config.toml
n_experts = 96
d_expert = 64
normalize_top_k = true
routed_scale = 2.5
shared_expert_gate = true
grad_clip = 1.0
seq_len = 1024
steps = 4416
dataset = "wikipedia_en"
Below are experts of layer 2 (counted from 0) of a mixture-of-experts language model. Rows are named router (the router's row for the expert), gate (a neuron's input weights, with its number), up (a neuron's input weights, with its number) and show model dimensions 0-255. Each number is 200 + 40 x the weight over its row's rms, rounded and kept within 0 to 999.
Before each expert's rows: a language model's description of what the expert responds to; "comes after" lists some tokens at least twice as common just before its tokens as in all text. This comes from a sample of Wikipedia text that the model never trained on. Tokens count by the router's weight.

# expert 18
What it handles: Double-space empty table cells, and byte pieces of non-English names in Cyrillic, Japanese or accented Latin, such as Chișinău, Leixões.
comes after: "|", " |", "  ", "-", " "
router,244,181,197,158,285,319,196,250,236,220,162,199,159,218,170,179,187,166,178,207,115,176,200,157,145,193,212,255,185,194,233,247,233,198,156,234,259,225,194,151,213,239,126,191,147,264,218,254,229,180,230,248,228,241,208,182,124,245,153,216,269,194,137,152,184,210,163,180,244,151,193,222,192,156,236,254,210,216,185,216,189,200,277,220,201,200,241,192,138,176,205,270,209,179,181,281,153,190,209,241,165,242,181,216,217,197,198,195,173,180,184,194,221,277,183,232,190,143,253,220,239,198,229,210,235,216,126,271,264,117,183,156,185,155,158,221,232,214,193,200,192,286,267,258,210,239,205,196,142,174,149,237,220,221,220,269,242,261,180,153,212,243,210,137,242,139,200,154,233,225,199,215,197,190,127,193,207,298,191,183,226,172,147,263,151,170,155,205,205,137,214,205,223,184,158,142,269,226,290,170,246,213,254,260,156,220,192,206,238,232,197,226,232,272,232,147,199,205,162,290,231,228,154,236,150,255,233,181,197,173,201,297,175,178,221,192,221,101,197,206,270,158,226,188,211,139,251,192,239,201,193,225,219,204,173,284
gate1,148,169,187,201,178,246,188,140,241,228,172,173,193,161,144,237,262,221,203,178,211,246,187,206,230,198,190,263,218,139,174,246,174,194,242,155,215,235,229,196,128,202,139,181,167,217,104,222,236,267,259,236,173,167,221,127,134,177,138,184,181,288,209,192,240,135,161,201,296,211,148,187,137,224,214,201,162,139,221,196,165,189,209,237,157,200,140,139,184,257,142,160,238,204,216,231,121,226,246,205,162,239,216,213,187,130,159,251,231,224,148,255,239,162,161,179,257,146,275,196,199,248,233,224,231,139,202,231,158,196,188,224,201,188,190,146,197,253,181,235,218,195,277,200,176,216,295,154,231,141,132,211,207,225,241,208,183,202,219,205,130,196,114,171,240,189,168,177,137,235,247,131,165,235,184,169,126,198,213,172,239,220,130,136,243,236,164,204,157,146,224,196,188,215,230,203,151,168,113,180,177,186,213,197,118,200,171,221,175,160,229,167,178,233,251,149,220,201,184,217,190,242,218,218,161,194,191,159,186,152,231,223,228,241,247,220,227,191,201,250,185,110,157,146,180,235,171,205,182,201,200,96,222,104,304,231
up1,172,256,221,175,208,166,198,211,263,208,240,191,165,182,216,194,223,203,184,182,166,135,202,214,238,218,193,177,258,167,203,188,251,220,117,169,262,177,182,221,226,244,236,173,183,161,189,224,138,265,184,243,136,224,174,152,191,173,248,205,238,207,237,157,183,254,223,115,280,229,162,196,193,223,154,167,106,212,120,293,235,193,172,196,192,193,199,218,181,232,121,196,139,218,142,262,209,178,218,305,234,223,224,205,181,179,283,193,220,236,189,203,208,206,187,213,312,163,191,164,291,208,204,203,229,181,187,191,144,94,209,202,158,185,249,175,251,221,208,126,142,100,138,212,187,278,209,181,179,220,254,250,199,258,166,239,213,181,197,171,170,254,174,172,310,154,223,147,216,205,214,216,243,213,207,201,106,220,226,220,210,165,194,261,166,220,232,242,244,220,119,178,190,147,201,162,228,166,225,214,241,168,224,253,196,217,232,183,195,213,214,255,283,177,152,158,183,203,205,194,154,248,252,192,182,144,215,243,156,157,230,206,221,230,272,217,248,111,213,169,173,217,212,185,232,240,258,285,223,260,210,277,186,225,151,169

# expert 23
What it handles: Given names starting a name in credits, tables or lists (John, Peter, Fred), line breaks before dash list items, and closing parentheses.
comes after: ",", ":", " of", " by", " and", " John"
router,282,215,236,160,196,249,202,160,189,176,174,216,217,212,211,189,154,193,286,171,229,248,223,207,190,163,167,186,233,231,200,232,225,166,193,140,147,166,258,236,163,185,196,182,131,208,138,240,196,209,202,222,218,249,193,213,190,257,176,213,235,169,199,207,177,111,243,129,264,187,114,205,186,183,179,218,287,199,160,160,174,195,170,212,216,239,228,205,165,253,180,225,190,190,294,215,181,197,221,255,180,126,198,220,171,215,146,280,158,111,270,213,111,164,89,218,168,150,175,134,284,209,207,204,199,241,161,227,160,120,161,216,122,195,220,225,218,246,198,246,136,250,277,237,215,239,184,208,229,140,174,216,239,127,274,157,227,170,197,141,235,260,196,159,170,141,165,142,193,146,140,215,186,170,232,177,235,249,133,220,206,271,238,262,232,126,143,201,247,154,239,213,176,198,206,160,248,219,268,207,224,180,233,254,154,210,197,211,236,208,171,227,217,180,210,219,180,177,185,203,212,214,164,201,291,205,204,152,218,95,146,210,264,212,141,192,236,223,219,129,168,210,235,216,124,195,203,188,215,220,273,241,171,187,207,215
gate0,216,187,187,150,217,210,184,163,222,210,203,241,217,205,216,145,148,164,204,150,188,261,185,152,208,181,206,242,175,142,202,150,199,186,190,277,203,193,236,198,176,249,153,207,188,196,225,242,180,289,241,164,156,165,248,295,261,169,239,315,186,192,237,234,258,142,274,199,236,260,138,265,176,170,217,222,207,210,187,120,292,202,182,207,264,210,194,211,237,209,215,176,225,200,237,275,214,218,118,253,165,215,166,192,184,205,220,212,248,123,260,231,177,212,153,225,177,232,207,205,216,182,218,158,274,223,262,196,200,189,160,185,133,243,252,211,187,199,277,294,204,211,178,187,211,199,244,226,188,181,243,190,245,259,193,170,173,216,204,194,199,244,208,204,138,229,204,185,282,141,171,199,173,232,197,177,207,150,223,163,228,240,238,208,136,155,205,134,239,195,189,223,144,206,245,219,204,199,125,67,159,170,265,222,185,303,176,260,183,191,197,227,125,276,241,211,193,183,224,252,240,220,191,192,101,151,198,211,211,216,163,127,239,178,183,224,156,184,167,168,256,231,176,182,264,244,120,267,173,217,169,205,292,212,242,199
up0,224,164,203,133,184,220,144,258,214,170,198,214,178,181,234,216,135,212,171,168,206,157,176,298,177,236,192,187,191,222,193,204,178,163,191,242,92,186,193,225,206,167,183,159,286,206,210,303,172,279,197,156,140,171,184,237,204,137,224,218,219,130,65,244,247,198,184,169,160,260,172,191,253,243,214,250,168,240,208,118,252,199,177,218,205,204,189,166,292,250,164,191,267,141,239,182,152,197,270,189,182,168,185,126,293,203,237,182,230,197,325,227,226,202,172,192,239,185,171,240,200,201,204,218,207,118,175,211,250,189,172,256,191,241,199,143,148,217,212,246,193,95,241,225,224,172,102,234,161,143,229,154,222,181,202,218,208,238,220,199,172,203,164,245,186,137,251,226,179,191,233,198,160,214,181,217,159,213,236,234,186,310,222,178,253,223,114,220,211,189,219,188,203,218,179,191,205,242,172,189,155,161,172,255,217,245,233,141,180,176,186,166,188,188,176,220,115,194,196,205,81,158,217,239,168,225,154,188,158,286,180,210,175,215,211,180,214,199,146,227,196,243,209,158,220,168,230,196,225,213,258,224,171,145,162,179

# expert 6
What it handles: Pipe separators and double spaces in wiki tables, especially at row starts of election and results tables; also Preceded, Succeeded, Candidate.
comes after: "  ", "\n", "-", " |", "|", "\n     "
router,235,268,205,187,190,227,261,189,249,183,186,179,181,204,106,156,206,187,162,163,158,142,211,159,215,217,190,205,193,236,214,229,183,220,144,97,200,231,231,266,151,178,189,169,103,164,156,220,170,176,188,245,184,221,172,222,218,206,201,162,229,174,209,216,208,210,180,155,270,138,141,259,188,172,129,284,155,172,217,201,176,178,264,145,246,206,224,194,170,138,208,188,244,194,202,237,146,235,186,165,192,202,106,232,186,239,155,139,205,125,167,204,180,166,216,229,244,128,234,200,250,223,250,198,164,193,132,179,217,153,191,187,217,129,218,195,222,192,206,211,138,215,221,193,237,188,235,234,187,208,183,207,276,173,263,306,226,216,196,187,225,231,180,136,191,182,237,201,192,215,209,217,217,160,197,299,169,279,216,172,238,228,212,180,253,165,180,159,223,184,173,128,376,193,316,188,151,186,283,104,224,189,210,234,161,182,192,262,243,203,174,247,252,177,210,165,212,215,145,239,224,186,143,178,185,235,262,170,181,205,221,227,201,176,145,207,180,181,176,154,220,138,206,171,185,212,291,222,227,143,221,240,269,209,143,226
gate0,220,276,164,161,242,148,169,190,97,188,210,232,247,184,181,214,205,132,208,116,162,245,169,119,233,251,231,248,169,175,242,204,199,198,216,197,170,214,177,206,176,219,151,186,202,237,182,217,202,170,210,231,169,183,200,103,228,294,281,219,171,185,168,199,234,269,187,278,241,226,235,151,188,204,217,199,209,152,146,207,255,132,198,185,219,216,148,276,240,167,167,193,193,165,216,233,130,214,190,188,127,221,173,155,200,246,191,156,232,96,226,219,163,184,177,207,189,227,262,180,211,208,216,173,181,216,197,205,254,217,190,173,291,242,161,220,171,225,184,151,255,229,218,196,227,209,213,161,209,113,185,204,153,185,227,261,227,180,194,229,198,187,226,157,222,249,292,171,221,150,240,141,157,269,238,193,290,196,175,156,206,217,116,157,245,175,213,131,172,173,184,153,135,183,163,274,109,129,162,190,231,174,221,210,226,160,202,204,174,126,194,226,291,256,236,178,194,122,233,173,204,128,217,236,215,220,151,200,126,156,243,211,137,168,232,201,143,232,255,191,195,213,240,280,196,195,204,246,227,139,191,238,172,241,228,266
up0,146,269,185,204,242,170,242,186,218,199,207,131,178,151,194,255,167,208,256,185,184,113,220,166,209,218,210,113,169,152,217,181,250,185,179,231,214,134,168,61,189,204,172,148,189,206,131,188,194,208,217,214,189,229,198,250,270,264,245,141,161,236,182,246,241,211,250,258,268,182,215,196,156,194,207,246,258,239,214,185,257,167,170,161,194,117,127,194,91,204,226,228,158,202,129,198,205,153,278,156,197,134,214,169,288,230,207,212,251,243,150,187,221,294,231,148,187,293,264,237,224,161,196,163,177,199,191,140,242,181,181,228,281,186,196,109,169,118,191,178,263,152,175,119,174,244,226,180,175,227,202,121,196,177,170,237,240,254,163,222,218,165,225,174,225,143,224,237,217,250,272,252,175,211,262,157,217,142,214,245,252,207,210,226,201,210,277,217,208,229,215,258,201,183,253,235,158,203,194,200,211,235,150,164,152,172,214,226,205,220,184,206,244,156,227,218,208,186,216,219,187,153,214,228,153,193,243,185,195,203,205,168,233,221,202,174,231,201,184,162,279,216,195,180,196,220,174,250,199,123,242,211,228,294,181,214

# expert 9
What it handles: Pipe characters and line breaks that open a new row or list item in wiki tables and lists, plus table header words like Pts, Turnout.
comes after: "\n", "  ", " |", "|", ")", "\n\n"
router,207,316,229,177,202,226,299,148,263,211,163,193,189,173,137,161,210,212,167,257,115,128,231,156,258,240,210,267,224,281,253,240,227,210,208,208,185,222,240,234,186,215,205,164,66,181,165,233,198,163,220,212,178,220,177,234,218,226,218,147,211,160,199,218,183,222,174,190,267,167,172,230,187,188,124,268,147,151,197,164,179,219,195,193,228,237,216,206,136,194,265,190,220,186,226,241,158,194,163,180,203,152,185,244,153,233,214,181,205,142,228,168,155,163,200,209,218,131,236,210,212,133,251,181,150,203,96,201,193,188,172,205,167,156,158,210,196,191,234,229,146,229,246,190,244,221,227,184,152,188,222,245,254,145,254,258,269,186,200,236,234,283,184,135,149,221,204,185,240,244,163,238,166,197,195,273,178,257,169,147,268,227,164,248,224,188,162,164,217,203,187,126,265,166,308,181,220,220,220,112,166,165,232,233,178,183,188,302,271,148,147,197,237,178,209,159,224,211,169,211,215,191,171,193,209,259,264,129,127,205,243,227,202,182,137,229,200,188,182,145,208,159,233,163,171,198,219,179,231,150,209,190,282,156,175,214
gate0,224,100,110,192,146,213,185,273,219,218,161,156,204,236,193,197,178,95,178,208,169,148,230,256,267,253,223,212,199,270,191,192,230,79,172,151,180,171,158,144,222,164,183,252,161,218,188,183,222,223,224,143,185,243,204,195,197,238,193,211,218,177,203,154,203,147,198,207,186,255,85,188,194,185,99,194,159,173,201,211,169,164,226,237,265,180,212,117,197,226,232,150,176,199,236,126,211,245,194,205,219,171,171,185,216,191,249,215,107,245,261,242,160,204,194,225,178,215,186,187,216,191,219,212,152,185,171,171,243,119,153,303,206,212,239,209,238,169,197,190,214,290,252,194,220,133,231,209,197,140,218,155,156,192,230,208,195,224,248,242,190,255,254,202,187,133,233,250,192,210,183,206,207,205,242,190,173,267,199,147,163,294,209,147,200,233,252,221,150,259,223,188,163,294,228,200,142,213,237,145,205,153,149,212,171,161,250,168,224,237,214,153,205,206,229,209,146,158,186,150,230,257,192,135,258,170,179,152,226,197,249,230,123,257,229,148,182,176,170,115,151,226,220,212,223,193,202,227,191,230,186,167,193,219,90,175
up0,181,93,229,228,243,180,287,188,229,174,242,199,176,215,155,157,193,215,186,207,180,201,227,194,233,241,251,149,161,185,194,275,217,234,199,271,197,192,195,190,283,238,198,126,232,103,224,113,221,255,192,215,190,180,212,227,137,196,254,180,262,226,126,229,204,209,258,181,218,247,173,257,188,226,251,161,195,126,253,189,201,170,283,264,197,204,209,234,280,208,193,221,254,156,154,200,195,187,254,243,217,166,217,205,109,124,191,192,247,204,219,193,137,220,186,186,173,205,194,191,252,214,278,214,194,233,172,215,191,189,209,178,196,167,157,200,169,158,186,233,166,264,213,171,181,133,196,225,240,159,255,260,208,168,181,150,233,186,199,249,233,270,166,176,222,291,136,265,203,221,189,254,269,136,190,198,119,247,213,253,180,206,193,190,229,251,152,149,204,192,153,239,150,175,214,224,139,248,206,221,202,111,253,128,266,213,203,132,214,159,166,227,224,250,219,246,174,166,136,233,234,190,203,200,253,115,268,186,196,232,161,262,209,164,232,254,187,227,170,194,175,176,235,252,252,188,221,170,147,181,183,223,254,295,149,203